config = dict(
    d_model=192,
    n_experts=32,
    d_shared_expert=0,
    moe_layers=[0, 1, 2, 3, 4, 5, 6, 7],
    beta1=0.9,
)
Below are experts of layer 4 (counted from 0) of a mixture-of-experts language model. Rows are named router (the router's row for the expert), gate (a neuron's input weights, with its number), up (a neuron's input weights, with its number), down (a neuron's output weights, with its number) and show model dimensions 0-191. Each number is 500 + 25 x the weight over its row's rms, rounded and kept within 0 to 999. Numbers have three digits each.
Before each expert's rows: a language model's description of what the expert responds to; "mostly gets" lists some tokens that are sent to it at least half of the time. This comes from a sample of Wikipedia text that the model never trained on.

# expert 6
What it handles: Clause links, auxiliary verbs. Function words and auxiliaries linking clauses in prose, such as was, is, he, also, ", which", ", but", ", who".
mostly gets: ", but", ", he", ", which", " they", " who", ", who"
router:514495506500459506553520511456471521520523497455485465527501539535518554488544508531470518517553512476485537438459489477517540490462471496466501503519490510493489449502480502499514541562475478488546489513480499481476490536465512499543492506505496508517505537488489469483513488490511464480492511471497441492513523486510501531501519532521494507498516512513519437508499500513513519486503507526506480523504478509481507543499502508445525491559502521480512450477534504493522460467484538528494512528509521503494477483457457522503481508507488482513506490517502514530516518557491561506
gate1:490504489515515508500512539466495497486469493465490571463464505512454512521492485494485472480535528471526504504493541483473542506486530460533495510533548516475521513538518525547518490487493521459513540473477493491473490496499552491500469522539469491518448448492476512470511478499490506478534516477494495483493489517516509462505513555471470539485444508542464534505471528497466494541464478465510448531501498505484544480544529517529535525508491530508496477500499483485509473501493484479485498491559467488452504517484550488507494500486487499541474503511490496495501496533488492469
up1:555505493507523437485505532494472522504486504539513477499540479525480506480517475479503506505504502533506464506495519487476492447507518455548498502499515525482504443474499520521516476469537491533486497515557469488524511497488485560489493510503508496474483469484497464468480493499514463518509491518522483511485485494502489492517498523471500532504472480527551464485488487498537485470482481567536497550481553452512497485461531462518518495472461545504517492449551513471527507517509464522536468506496477512442541456481479514511529458505527489519502518505487510496477469507504496518
down1:473472526506496541507499486484497483506511495481514520511478489480505491526476522501487476503544487489509485533510529477496526537480502514474485482534520483539470542506454515506496526459550491472511510498471497503495519532508450425503460503501503503537554482508498537515488526512463588509516470460485508523518502503523507524513491514478522489472505560502477477495543535537480488489499487445500520500488479516495523533501499554509455453506487478491539544518456449501471493492488517510470495473509441483511457498519472489487482518511477505527482472509508505480545540524503482483
gate2:517510486503496458522489466482487493482481475471513513512468525472529476501566511539479455542516521520452491472510515485452481484540510472506485511497542446484475507503530469489485507499511492514497530464480456495492466452488535468487508500523458485508495512520501478494501500508508470505510506464550500486515470499470490515495523522542529472541484490496516498493472505487511481462487517478514512556529492490501479489555471510508486504511432484555487507493580536530517523489513527532487554506497501485526520476511492485488478465530493477517487492476484530490526566512507469528
up2:490514463516520500456516483528492486516449506545507442450506547546472523460486515465458472457480525525500488489508480459529505534503520503510514528483525487482497527499466518474503537497507528519476461465516491496543505550523554525529483513460556515512512469494519500517484512527446509493496496490503490517451500489521434533478488478486497539480523506489473506496508515494477514468479482495467582476530502505519529522493545527455510506479500498479496487502466505486468529514509523512456503436489543510495508491529515494504500502491489506471519493497497529528522516506493512491
down2:526522512457488484509496550497491517470513484451539485489515558495490467453518529511500485464510464534482455500543496505522507544470507534504498521493453492487519531537508511491527562519478490479492472506497493502482488559480511529514492518453545473500456526513521536515520538493449513517515533489469482493522453472508525520524487490509491479547489494482485539481551496542478488509510500509504500451489545486519516520471513478477542502483487497487505505493494507488516521472500445519513445465462496496496532558481468489532483527473497514509513488472536510503494501500510528471
gate3:521460485530544515476526514474498469505471529530468472471488484537441513515510515509547523512499489514517493501471501483499539548487518513478478495464491500558525481527506518513503451537508520513516558527547507481504520481501519488507496533515508515482485494473503495489494531531485499464507530489513495533447495525514510514503484483504479532557506508475492475478469462483446561534529498508495537502515494522463499530498499457487490491496517445504468488483535574435484505530516494489456531501524540463521481481500522507498510489470518470509523460504491483499470487493507489527
up3:480514500507520459515488493508467497518484487531464471460465522499487524451513496522473504473484482489491517552487528502508487498472476450516523503479563467509539546492488560475492540468479515495494500483490512527533492522530520470472495494521492501511474509477475530486483482491513500482529469499551485518506470509530515467469542523515518500473446514465489500515484565496515482531479494481547509482484512486528499516544455545491482515541425467485497475526511517536493522491481495530508519484463542438522512497518523478482507498468504537532506522508521500509484482502460493502
down3:495466461519507476508518519465476481526474496526466469482522497524488522493516516499495518523501493541518470485490517477527514500529521505519503453497537527520508477481479543497504472540504502529449571484544495471526506510522500468526510529541491517508456512486468511469473540476536513473488560465517482485485507501524523506489514463528494499570504506498522507496477453494525561503498515483471506512497441520511508497501521528478495480511536474497478504479536507467484532526493483506456508498479500464522479489516514490551487464470503532512497540494511497425501506494487494568
gate4:484500479479518465516536524486482458528522483569501465533500476517498526499536504512497508539448508516594492487515499482509506530534523474485498537442518494492456487502507507471513508492501527494502505558559499493517496526523500513439510481468476510491477491499454505525500485500465460494481552519450485517505524437521497478522494494495492466513473513509490482507532487489455518510530495531542480545501491493554534478505508495513494527528504502466512529499507465511509502464481506506501456521467507541503509496506512509501515513541479484552524483508523530492511480476466503511
up4:537535529539495538458501467524522526493507499458459527455519485472509521466475503500516496522514488511513521483491458516485501500471452506490525506492461489493518524488493517505500495490508505485552510487506514525511494502472488473503497487484533520512545478576537498495519508496524508493466476507507504454507468503555480502495496496588516540478474506457456548500461481498510497487477506490482516497502493537452476514476483540457519516470519510491485520517501510481509492539505516500466476525541520491514478534559473452478505549511525494488471506524472457459456508504503490473
down4:501530492522515472537475487506487480463467514497499494494471508445515504482484477516492527491515469522507504472495489526477535516482477522485564491502511506531517515492440506481517488501511494534479459502435521521506531495517508479490459535538465556560498527521516489513494496513504507483514454495478506515484463503474520520562515501479496523478527515497449531471477490485509503486485492451480492519513487490451473509520491488511510477433453497517491455499504479514467458503535516495477499516524509430463520505449536508522479463498556521481486527462497489506494529487485507484
gate5:511511502490507485535513505537468504508458515491467543488467502459513484488504484507495522499493521470495465499537484499525523501514517448477496483490512489480537502488489509466477492499496494548490517496522519539491503479443550513531534497553497481473480513513510550515516499524494509489521506486487514526495488519445497463429511510484524545497483475501486477467510520477499498490475487570514501503497486508523522471555492509522494506531505534491481566502484512508514487489541470491494486487520519493517464498459432493523500472456492459543433513471524535477532508521457459514
up5:504545522503514467528487505482526507511465543494487524466503494467529470497542462508517532477509505506494495498541511503469517486533487503481474515518490506543486507519486437451487508485494501550517489472503488531458505489440499526466532487511487501431510502493517511497544521500514476474504455524487553492469522519498503508452503514438517539470536475474543523494503519468505508481490539533505485495489505505539499504523537443547489496496549520508493535477523470514494516521556489477536480502480497511528473499465454476500504488487472480545471517505493514511511500540511473502
down5:537467534482526495521485499460478523478501499491480505491487493527529452485553460517514523479505538491511482490483515475497511463531469518537502493547526488512508498471454488470531508518512465508540476512475501542453544540524462506500542516536517529484504526477482464468517492478518491533476513491487519490506524545555484472515532495458457497513500506492540515540528523511489531518514520484479509558518494527486530478496502497541514460531488477541463447521526497496477521510539521473531457509447487516449489487533493498479525499525493509498512493514449504497495517518509496523
gate6:514463494505469543476523490521496447499491501438479520474494479498535478506496484495522522485466473522492521520516506473498513480424517471479496543523552488486503482555464486470508521548531509500505515526488487525515529502470512512482456490517500531491469453467466478468455504515492502470510543461447464495516492514482500471536478549496499528462520490519519470472510479500498487502489506494493536499477485538491507486459495513497476488476528456537515483488526476501484503510531533456485470522539447470480490509476470503510503520496484471527537536486503529468478525537490532483
up6:468490474501488463561509499508498497514480540556514497554532511470503465494498510507488491461535475505472457483535527538512501497562502493475512514463481523484483496500490478473494474503475469487514496507508500501477456465452479475534528479485492499481552551468486529519545497450484481504483458551549506500456501497507496549485509473482477456520548482494512508518502497492511515468497503489534540493521518508532507515542519501501529511544494502437488514500488513496499536523497483531496504505455577521506491465508491491521475537528496493467494504499487498533531505506475477504
down6:513504492589538490505481488518499494504514492496499524521500467506519496504502509550487497535521483503479495473489542513479536466478478494468508496471508519521513501527512457487477460499515490486505543458510488547517486462483478473481510509526470506486482522485469548461518515541488492490531520505489497506498523461479496490483513515511509477496477495498466524499537490493499478482485510470550511537534441491519464502425481510421497541481458479492446523504518519543503506482479454495522515501442516462489500511516568499457502465510496527490504500477479475524501509494489535510
gate7:477486482520508528456476495458521530514504445511489523505550504526507516501539520616498523502526507501478458474474539466492513497523499486480543529500543498484542482454477497552519505515482470471494569492482470533515500490508455480492512497480526496459522520460463497494510471498498525494493459520482524482489450510525487482474479465501477523452525498513495512530480494500521497470481514470493557494524505493524480526515497494473548485548493474525463479499485503505491508489468518506511528521519516503529490489496507496500501471530532451511495470484508496491499486536504475496
up7:475482488504535548436479460496522515535496461495508536489535530481532524512502463516514486487508510459505478501485546470470491492484471506510548531519470471515502516516461508526499537490459470456501505473547495503482470493521508536484486511489531508487501506476491485487513490499473536494499447488500498523535499487505504470473465450530485499475531477496457505534517498542488504490505555452450513446513483486471467530494468521503465520527488498489528488505492504489523487475495500494460501501545471538521495466482535534455536497524508528511513446505524535507544524492464474497
down7:498470519491475518456520554530490489525489499522537486510477515468485475506518483494505522465467538489426502527501497521497487525517490499497493509536490497483487487523483490458525491513530476531471500492506511468460487555517508516516518483510499469505484519503481503485561437475521500508486495512489520537563497461531490541531475516477493473532524505498492475531503465478505490513495512497558527495504557499482483471490505505524501523475485462512502493514573467470462481498491542514430470494518517497501478488502482468530533515534552482491524517503478500474502509519453493450
gate8:537506496482507442520478489548516503509532550507515459512434481478508484478496495480567510509484447482467490457525502490484466468484497459485534511473491509466500477473441484530464492481498494502475519503493487537504484477500510495517505497518471485465541558490443485510562493481513483481531524543513469491515501476475496521511521464492504490513501524478491514513528431470507530513500511448504522532492494508475494482493493490495453471486465450486526496522492504534492461493499478488484501497441536489495534482498517496492499501493513480516451445480480504479491495490487529523
up8:533485493463528481499475490498494524510539524481464486480494440501474497503495515519489493466528565494481522487513487507533581529499524472528498430476480484512496474507520513482513508481529452489497499509504495498504472492503461437478517478503532479522453516461502523496512513523496529495448448461469524518515487540504522473465530487500494499477485495476522478497482517516525507470512499515538513527461489494530465463501496451527556498527538503483477473481463505442473501526489501515494480511471489487506490527455492506497506518449509492473472486511537526484502504466468534492
down8:515508511528523493493495498527506537502492493492503477527495497490496449448504508521502469498497505517494501523477492521520514484512512511528547447446506466452570504519490531516499534447482471501452495497538484505475496453523487513484513470514505478467493512500468546493548511498480505511476500484458482537516527477470483453527504518477528527446461489508527534522469512475487480502516476541470459519509422507526466458500485472526486499484509502508480540444484482519468521516523518482507476484502525484500492535525504463477488492487520481531540519479535491472486484511457492484
gate9:536492518489565455487552502522461488540516468503489512493482526485494442479478525495487498474489473534503466480495458541454508502497497522490533489525526491523554488506457503497496507500488517534495508522481482518444475509484537514481530483487540507463491561469487466560501500489498522495481538498476513505481479468485526517502536480458447481486514517506440533534487479529455502487488477487570517471494508423455488508518509507509513491490502499546521467498484518514514489480493506487507503473482490502531454487486511482455515507489482479510491496474524514520500521499509508494
up9:528476493507529483431435521530519514502543497473470485460491490475521475512436496501487478511532540503494566488443465535443515502492504485560510502486528484484487497498507494530491503529506482524504514488510504552508525488441494515505510487521515460509496519482513522505481482485498491475533476486518490523526489507470513495524511493487522502498485484508522501516528485505516444454525510523522512537475493454470465482490476458512504469488473528501505560518479492483496503467492516523531470502524459512523455501498491493483559491518515544456507478496524496498465519547484467475
down9:520505482478480515470515524521471498501486480509496467497520505467470488472507463459472495482501527515509522525507490538499495477515518544523502504494536439463517467510501528504475470493474502567475508483507461519472467521503479523468492473509527499461482519456480506495486467514539514470507430508514490544500480452482494491513476504495503454494502533491494485552472532462493539500525506490525495478503561448461475507455507473490499479471508521503471515511481463513445509519480522495485456504571500513524501507520476503511541477486523524459547509516524500535480497511519488478
gate10:514489517497465565490474447531540490500526447506525520464559533506532490514499484506508485456504484461499488497500535516493530489511509506511521485550512523490484523505476509498493531471509503480526509463457539493479506522500430548485545535489540513496529493493507499489510484496438514505514460521453482531522504496526481471500437502490503521438488517481503541504517452504510471502525504527471503487547489507470483498467505503517480541481517473533495481468490508515510484531511474538501507515554494542515512490522535512486470491504505515525504519483491455495498511463532480469
up10:528469475504512491510493475507543527503472525503509498497511469470516475503501529490485524487485533502521532534532500531511493470497522517543504470504540471517495470509479477492509503521528460460503464528508537450527501497441506490533483545556531444509480483493525508491509524505494470502531459449497504485496492523516513529527508490486503508521494494490524496482518511494493469535438494489532452531510497491475476490501489515549531488508457481495529543503537500494497514505516484540478496474444455505533492433441502498517526526496560507438509520490488473503485518523499492533
down10:492539464506505502526499453521438467517485479472523503572467504534492463510495500485517472513505457494532475519528536526499520525492516523494542489464549512501528514527496533494533495472524525472506524476464508492542471550473481514497485510487490483515502501504519505526480541496508477525535489512488500540465511518518463500467524512507524504474464461499494511526540494501536469487467507447490489472509418505498501484484481527469493502518521563496504487487536502507489541486490477490547490539481509500472503497530485511497488492448440520500472490515495481558488487525478501502
gate11:441512501534475485518542478479474517502518554514504514499496452495515487434496501489477519449538530472495529524527492488473509460531509483503499487497549498473506560488495487433488504505522499530545491493487502459485522532501515522518517516493496517504423475517498472478531536513493490484519493489509498491479471473503486468504486500501507554493501489482526490491484505482517449498471519562494479492488488461542526509517450492500517479441499517518476514490495550516506468487521525501500466487499462484477502497507426510499504477513473513534513523502502489489518506535502441532
up11:459503496492486455490509522515456514535525509445507546513475499465546442505494507475526519512501469502494495488528484512492496495513477450490511478522499535441495452505448507519494516531485500515508520503469468515495479550472509555532504447469495478507504525500497518495543536453483502475520512493511506489556472466432529506464498508473520503494554477469526504498492494498475531469517530506495517473481524506530504533513501479516466491478513495506495507519476503541477461465520494490461466511513517509478493500473484475483482485488518468477523499501536525503532545492496429512
down11:518561547493516486519480490493504499454482546518507522455483498521469496460512459468518522508473539524484477480528459487478506461511504515501477509479529510517531473482431482473457477491504505514514501511496496527501491471492514541489523543525500560489533466491520458472492528489488491469467516463492523511543499552484486510487507477487483478501498498506512535540481493481515508530504493526486525515493500499502542498473491515564513501492551462506490484502512462528502504503551523462500479480464477491508519444528470515455556495505493523509527486530482497533487536465540509525
gate12:542494512498484498500469464451509472524508477504505483544512502500505470518533509478437541532507542429454491472503496537529485489517495510517512523506519510479479511511516532465543495505493485470501516497519527492502486511507492521512532525525429489512503483466531477461511473496502507511516492515494507521520516510511565490521478534558504473510487508514493498513497528510526485509519510516443484499486440469551503479509516539549524497481448484424508466469481528505512485465510502484513505539516482484529433516469509515458485480538486521495508491518542510509496487494499493496
up12:508481506504531470523529490515502495521472544455452495496481464466515520451490518536435482485525447553544530508496474484510485478477501472498546484494502481483501473487510513506495509474493520517491487484455500493493456552470503481531492485475525509477468541541501481522517530509472455504490501487518511480469500498487474471498533484461497471459538469528501485488528510508517496494441479475525465514507497494487481522549493481481540500507564515515500543503505519528516495520502528521525519483455496515458528498488537470509475537451541494480471488488501464475516540505482520488
down12:489508521501510495539474507456483539533488512524505514462478547533483488464514538560449467491503534487490509502474486453518505522447480491468481515489521495446507509503503514505483512492500482516514481485498505460481462492495556527480470556506501503503488494483495537499509541527472466555487456477465516489482510463466534484448475514496479492486465508508503524501543529518535456500496512450521522483502529476501483505504542498518557487527523465490493481493494496462495495465467472518479531456526494485477491504458515463511502524519464467511453522493494479516511499500545492495
gate13:465483478495483441470504514494486510533577510526510507490498477513502485537459513488490487500492479504470493524466470484478491488504441470500489547507496501475497464507487530483504490489487534489490499526514476448505480469528486522502560481499498495507506537465500495538466472467502527508483509489464460500522512493465514468504509449511460547525493551517535494488492490460490459489592491544498521474515512493533507554510509519510503481517489503480492514462484534486515458485543522525515544522526489550515497501537496516486490460476504498460476501498498459484510521518481503509
up13:475515509513541512495538511460495527484514482515519482539492489503484543474547451511452495483511507510573468528481517505497516502573514470479520517505504529522491481507489477482481479476524513477502532504516437465498504519485516482480501528460486517531497484529509506487478515485519473546492482504492544458525518486523488457571464526504507462495468518544533484515502542490524525506476487494485492477498499465478497502499510502506476522513489523533445490525465540536525517542529567472477507491512510478501487500535473548515481465527486502497501512515484466462507519517520525501
down13:484476502461502479525510517498486540528480531510518482515479507512476474513536547504492533482477546487443511480462491483526485513517507537497421501521488502481450508469533535458529456518513486509517469525506509491484475493484521492424484487482497508519474508497506459529465490507527502508474524491518492442511525517463494508444515509499507564516469549524555486513487499484504495489491531539516499495478486492499521451499515490529457504497482472503504545535533518472507508463498520498484480475466504507532509502510488475488482485525507470536531486545484504488511481475544505547
gate14:517497489509486486474505474514501445526484459505498509489483512490477547507490525483517569456481477541491527554492493487495454506504487544509512550548485484520485464498506475504487500426501482476538489487522469516502472498470499522488490511519527501525479494484548479455453480519524475505541544525554487491459512523475520465526518514498497515520508520481536482548513466480511465493461504488468487447479509475521514549491469486541502464489510482503504482500528483453512470485492458483515491509514456467494538505500514483500488494485488502479483469517498483468481476487527547516
up14:506442491518457473446524511483528552509495487497518476546461531508503551530526488508503486516492589476478529527480463533486502478482504495517494495467519503484471463505488482529497507491511490511486508507529543486526466503474527526511522523495441514519509471481522488472465449479509532489475475533529491513505517483514523461483492480529492530499482501508449457523524479492480540503472519529513488546476501500541497507503485475471493511489476459485506467466488518477529488512489469480496527504534509506547524532497477511521513455540508457490497502516513531470558502505510507539
down14:538537450449523472513518457492489481459503519505564496485538499491534481488476457514530525486529489489522498504522521480488472515504479531488520526500505488471543514480495540483509505529482513504511506513486498522470515473495504478488478512526478522516536509531499489506515506499495500502525529513506473479504490477531462545476519502522464458481494503476530517494515509443530462491511514507512529498540476486459522461492520500439508490498425516484449530552513516536508513511484516533480488536444558485536480477486524484500467472525463531485475474499521491532468494486460488521
gate15:475508496540505513532465505440525507471494510502463499536504442515464468519488506462518511466526504503493505528523483538514472507541517504487537508476479460522522463489518521504481498504457538568483509471499499512516533504502491479510473579527491497453445489456481512479504485488473503509465485506540496497499511515484521427504477531492529504530517507526514471490476499488525502473512476514490515501497455476510507508509506514445513500456537466477540532449488464527510476488489476521475533505496497480507495484567482483464485461501499498481499548516511520493493480526521501493
up15:536491496472535455480551508579492508521521513485509472485465521490534521476515540520481515531481538465500533456470508503505551530479489518512476522519534483518552485473478498484513489517526497476484489510553511490492490498461466514534514468474488495532487480549510497508491511523539490469522512483502509524493463475506475541480549469507476517485495520502484527485475517493492519508477541500516476528508529478487484491473489480539491495514470554494469480511508523445503485531524531503489502496518492496474455514443543500505512547492528540446533489496519471533478502473501474527
down15:510467505522476482506553521518518544498515457464505541504504516515502530484560479458482522510490497512466542536514521465458520502494484495503509537498521502511509537490471517511511485592522491532498482497524462453474532487504563502521524488535466489479499464552475491518493501510515442472480503491521478496502524515517531503489491467465465465504469526499506500478478479527512539480534486499533479517527505497509513512495471489495464485526555496472514456517517462487540495523522499486516514483503475500523466473505549510515501501516468552481489483501521482510482506494538519551
gate16:480494498510443499499545509491481505497477495536465465512507546467503550518448514564471500536524509509490492512512574495493493512514520513479516502478507506505517565478469495498541495476491477502509509495520553506507521534479529448500462496480506470540509538493500502457503531551498532466501520519471489477491490489528471506467533513544505502488490516478537499473505532505549499514511534475513507501515501503520482459487481550523497483524469519464488470492533489484514478526491543552500479521492513477508470496529501478542486494486509485569538525521490471492514519549494492498
up16:539494491543524504516476466510496510491524497511517529505506511509491490471509544489508511426523494509516483515466464511537518487458537492503508513508441477467492438506554500468503499507492505513501474511498500492514473470485446551502520521567519481494446485501521519537554443512509471520517463475502493517531516496540533502516493477475474492520486512505519462489500487481477530465471501544471443516503506517457512511500514518472531532493506521520474513498457476486506487512530464484487508505504477519464583481490492528520514510485518498496483480479501480550484499469488480483
down16:550473504543523499497462522493510458502480469467519486507539483538517489463572517476525508464507499515519512531483477535538511506518506509491461558501501496504475500466472488498487487537498533482499489481510488476520505451496498554499502508534484490479487481469516549487494511494447519480495518511508523535484477511467499512480495494528484437519509494507513458509512480497522508461479506516501508548510474516497460535497457505464537520520501500465479529516480524516495532489544500458481518501486499508555513454553500535469501458484487556543539516458504479531500509514492492485
gate17:471493532515502521516503535488490528558443463494476480535537498496471504498489518506515495532483466485511489490480516520571528483515507502479492531506531480511509474488510455522529476533508493495523501549485485504477473495513478503520489505492557506464484512563486504518532508552482468499493519503530511504479468484517483496450498494479474494516511489505457530495500474501470531479467481466478474508493524511464536520450504495528462493536496535541456435487484517525468476497494425523479513532488489543454485480513479499516479536501509489475475485483497510481472499520550518480
up17:491476505530500517489499491553498525514463529493500459479493491512473482493499516528510522533505484502492490501493533512536535480489501477509512473508522482529504469471474461556505491522494469517518512551519522515472532482492516521536491529504521499478459501535500528490518523515491466499519514502533457499481445488505478483447502508479486489516481459492490502494474454521466551512469513487508485549491509524485552522483462469537463503522469550504457462467470556479484458499517441508452520490508500540448504460495519489482491541496540506500483502510489509476461519555512495502
down17:487482506494528513515470488515533487482509496534478517525508484479513463516485468456511461500503493480488500491482508532495482504484511504464498484550446519501429512517502497482475523508506493487553512542467460536469500489479507512526511514501498505484494518527525466515529497508502482521485470519545498475502529527495526476539487509483484493485517472498465468525521547517454534527522500445507510466532622469485518537498511485518477498495512492487484509533477474499469512481483569498543480513538523514485539530476499505496533512517511504471524474480499513514493476514516478448
gate18:520511480506472533469501470511468498484483492542426488457506515463509533490509484512477492481469499524514539495470505468509529454505475482499484479462466531523499557505509474489520485485463488557493533484489533510481540478512483484490535478538487493530504528558478523475494501548492497507529490485518486495462536525510517493478473492464467491492519455504545510487509484489495516476482508471532522450494518501478498506482497488517523485505490542486446487480508509535503545537478491542507555499487525502555508528459539466489453489467516504466508496497477495523489514534502549492
up18:495478485502517501501507490505524521473454520487511499499445473527520457524515495495441541488500535481500505498498498492531445433493539529522479511501528551520522502497471475478497525497496477497489535505498511487482544466521578520478536546539507536536454496528478494486523513519488449500518509471515493473495497506487514487508447509484483444514495468511495468514515488500491512519434462481514529565507489512466497521545468495525482546488442520499502472539468502492470469469519500540476485512516484499487506495490502526501455508494474510491516513493503533488493523494496488502
down18:491544543487469498494513516527475497506489507489485468486487546512490503493486497459486452486522513554533512491489482477484520490509541499531489503491488467465495508473539506515505499527480487505441470516494491503484489489512475466439487470500494492513494515529485519487539525504508535520518502507555555457490469509499498464502542546478522506485487499465514489479532522519507521486508507485503519509510526568506483471511538424485531491460499534482454513518526520527512527517438499518521468510532520483528536506470510502484481494446486495455474497540485539476528472507521456516
gate19:500497506491483497516540494507517519479472493519442455487512488512531480500509493515470514518502430514509491519448461547467491484487525480553519497512466469518519458470465501512514472486489510504477525475488488514505521497494523513535506533502493516502496470535525503526466470547531452528487519445539544496439526518517496480510511502482463507522477504494525468465464521489492524488501481494494527494476531447481496466479515500471493481481483530545529490485482496505557506541501464472532539521500496500532519495486521487505426494488497483514497533505463464510465526513509533541
up19:520519525457539525499510507463485456480509519463491507511494538496486501471458515445545495518535527454520513510537506489482491535525502529498510522517490486495493489502522518472497521496530511514495457478510487518469494476465479509466515458496515510507446500477520504523528501485513515482484422483483507491525512502522433496500509544513507556490452514537476508551528514512479428493501509504471459524503504523503494512524500457471528498517507507458480499547511496494523510421491520508516466461504472519471497505492517531490527538493454508516495453512506481495499474529502471518
down19:471513508531507509527507533515538501547527499532529490469510497475482555505562494540488516516453506501486507507486525487512465514487505463454540489446484502498479510514466510505504476484488491486452493479492524522550545520520529504501468519466476504486531511485462525468525529474485525495520492519460496487481487446484533497483521461498541503502496505453446455482515495492518490509438518459511495511541495494484489511479486497480478540539490505504482482457502523510516457512479512506486507456506456494476509504503443457456531459498519485507501486464506513474489476514485487448
gate20:505516513462503500517480520479541487450475526502464511457471505471526496494487487472524518489499544504514507525489484496502520531494510482505514489479451529509503452506455422494476474523512521482492488461550497478499486458499488441477507476519468520502510506477496511486471456493464474493457504506525499511500513498480522457523492487545485506470518484501480554490525433505506510506490518482478457482510524518537454461476492498519515532503577472477483484494537496520458519480471508524497522524514494486546496510483491480464545506515480525521547504489523465502539488460501484482
up20:500486485505494470514526529479541510518499529473517510461499507463498504513506500522502508503495511488516487527480533530534560523469521429487528472503484465499488452514486494547506512483448498488496478463499484523498564516451522469490522513502496530528529516500472575469480491501490465486513481506483503538517519490448526467512491486499480482455532509551468525489500459497507507500478555505510464518532497488470501490514470528481555514538486506480534499443524489491525467468482513503473499477515470514534499530493520518522512519523550482487520518484548468500483522531506489482
down20:477501501453487521526500514495537460500512529515490510471467524453488466486457503459537489475474543483488521502504484535474564517497504505536511501546493498531500473529460457444475477496520497493509500533499484474469485509504489506474506494509498505528461500495525508511495483503496480481511486529529522493461507526481488449552504510487539514456506488463512527501517447504470530557528523509469492480518583537496471514499493524495489466494544536488495450504526472527510514451494501504497494527503495487487499519445491506485509496527487475532529511503503485518498509461572487484
gate21:536473512493520499494461479521518512520518521521468504481483452502511519503511548513507508470462495515495483531483513479501490467441447498522512507461558471507477488471517470486473485488489478473505523452481509534467500509562517499484503473462488451513556528507484503476523493478496488491495508516482505530494467509467495490548518497471516520483468495518528533492471501475527514495501456459492524489547457514457494489506487486442472474540437541510485494532554512517509485510478547525498509501553504509541529483504553504507520492517467490507508503513479526522535484519506516481
up21:478524491488471469532500514519475507517469466503517525526504509470470486508490466519507496515487480508531487510512456542464475515558508495483513494482456550491482530512454503524487505523524528503508479546535473483520519486468475535525500526547494527484467486455504449538524514500457521495497485490537534511493536517463511503462521492540487494557506475453486516499532482532470500516518515520503521485463528478513504508512532525532523497449537473458479540477416485488523501494508466510518529477501515526476479476494488494501504508503537552488503510484507454523467481498499488518
down21:526495509543489496492426545502520454489466516460504502500527552504476502517498485526487511509516494521488501482493508452515452521472512519494501534522466480524506513462438478490501514509513514490481492504475484490498539458509534481475490523527527554517502471467475472528486539491478514471512473512525474493550518504545523516504500506527517545521508544461501466503531483557514511481474467485518487489485503512509447472511496524478524500497491524519469514515502480500507469475502509533449460521503493453477438479537462507502454513514481488488486511456510510513487527546493531490
gate22:561448554484458501513481556512499560528553493530468505496470492488507498468545489486498510458501500486459509493502482480509499464534528468493510461523496490485507489508524525481499501504505478513505535518477513516497525453518494486501546510512529498460458502488510504499518491456499444494497491510466494509527487474492520508510495463480499463471501558476521462469490431478512493479486501526508474501511500500556486488473461496495514508472527498541493505478474500517500475528481490483518508485508547524480512535549463495518518526447503450480493504470497533504490497526454549513
up22:533505528493524512484492505461534507509487506573508510493518544529482499498527471494522495472502483469501488518511525540445512489525506507513502502519511491514508466488481456534498469460498481530504529500479523496502492513527494481593478483486497552504475492459507523507502486497468499507526468501455504506526471498479483501494477470536443480515488541518537483499519473505466489495577515510459512514527509498539496483520521484499501501505545420496511525503533504544511489529478451510537485501506505558558480547524461473504517510500510487539503489494496487511495514501484492497
down22:517482548478534519474495476491497480496480493478519492503518468518512502526520495492507512510468544521507544494478554529454465473526550543525465496494490507545484538466539504488472533457484448521486567489525474527475513504515517489515518485527497499527552528513517510511506491522486519512520519488548541491453508495462479508509462495534482470497496486513489477456464486490509524507521462524510529479510525527512465517487514483565491478477521474519494526495499497527494522513479504516500509491532474504556485505484516468447471508497510523524521479496558499536471530453494470518
gate23:513482536510531459491505525529487489501496551515443489512453524467457520509483547514506525540542443513539554473489468552466508497447536509516480514479445496528551486502501504507506501519462495480472558477504505521459494516493529502482513456505485467494476521517510539487477501510498514511519497477473514507481522514490533496538519509502475520513501531508535479501495472499508495506513511517551484518454488489496488501523481451504522506489474540463475512460474490492508499486525491512509527501532492504475467541497512480493466556492507529496486468518495461544537535500451492515
up23:495524476503504474497503538485516492509520535474542507503505486534552488505513459470508497487486546455485492504546521465539493475532449513436500501509552501474463518517514532493491522523508504522514426480490519464502517451494471479492472532492507514489504487477482497499518553479477495500493499530521514513512502470504490502472491524522546529461469460503471556541544546504479497499438499528467526479533484512518531502502465533505486504526515487513477534479506511528486482505501517486493515480509525486522490494527464497485524475499458477468507500488522537486457457496539545473
down23:489479483520537503487501539444537488492485460512514486518452485491491449485506464538470495492488480497489467489514503504542519526484480487398499495481475512488503461509514531509494505517527452440509464487454478465480494488533510510498496484502489515493519475483499513489501502514488509509448523536462515485487519534505459467509472498560479518523481480504512523504523502448516531473450500488515514483505465504470499507489513502464476485506490516465474468522535493512547524534480515500553463480494541485480470470483500493482468494528488543456534462504528516504484507488528477507
gate24:533525484481507509554529535482481496504524498498462508528535478463539491487461497475490499492458481505478509537489514445537525459511491439505504476503464479435508497488516512505519458489515478521483497512476531515514532490502510519511455520503514441503499524524511487502507504472507497473492465493505453447485439486495460529492528537503506523484508474441490464492520497505534514522485488511493489448517508473476503518521490532541509502515530533495545484492470514529494482486517489492522471452491518481468488458484484528516529517446541515492501517492520490493504514574486531494
up24:493473477511442527482516498479512503534503483462479538475455476494568463491518517491496528531496500539467519484478487426467518524487486518509530507504487496507504462469465457462514482545466482452458544548522540516525574511469522475503498517507496492528555489466470476484489500482513508500463523531512480484511528516508523527552464523505464487433532505483494489495477482509515493499528525510501547470487500507494498500460505511496468486479503501476538498504509467457474508476525493491489519521521490481501487504503505527497501542494495508460506546487515474512509485519504517500
down24:505511462483492476479468502514499520480497484520516470505504513493500494475454468516516467517530494507483471476524486519494453529493465495480517495520514489480460464464520490525512503548522497535528451488515453491491463509479500508510491493503473529461473469536505527497497444484491516518511487487467482482546482505490495484512448495497483458521542482573474516504523539476491506524516532487494513475517536459534461524485504504544527525490461513507465449519530542533458512441542501523479489506499490510455523515482480518470504507471527503456540532497515527487505515510504453466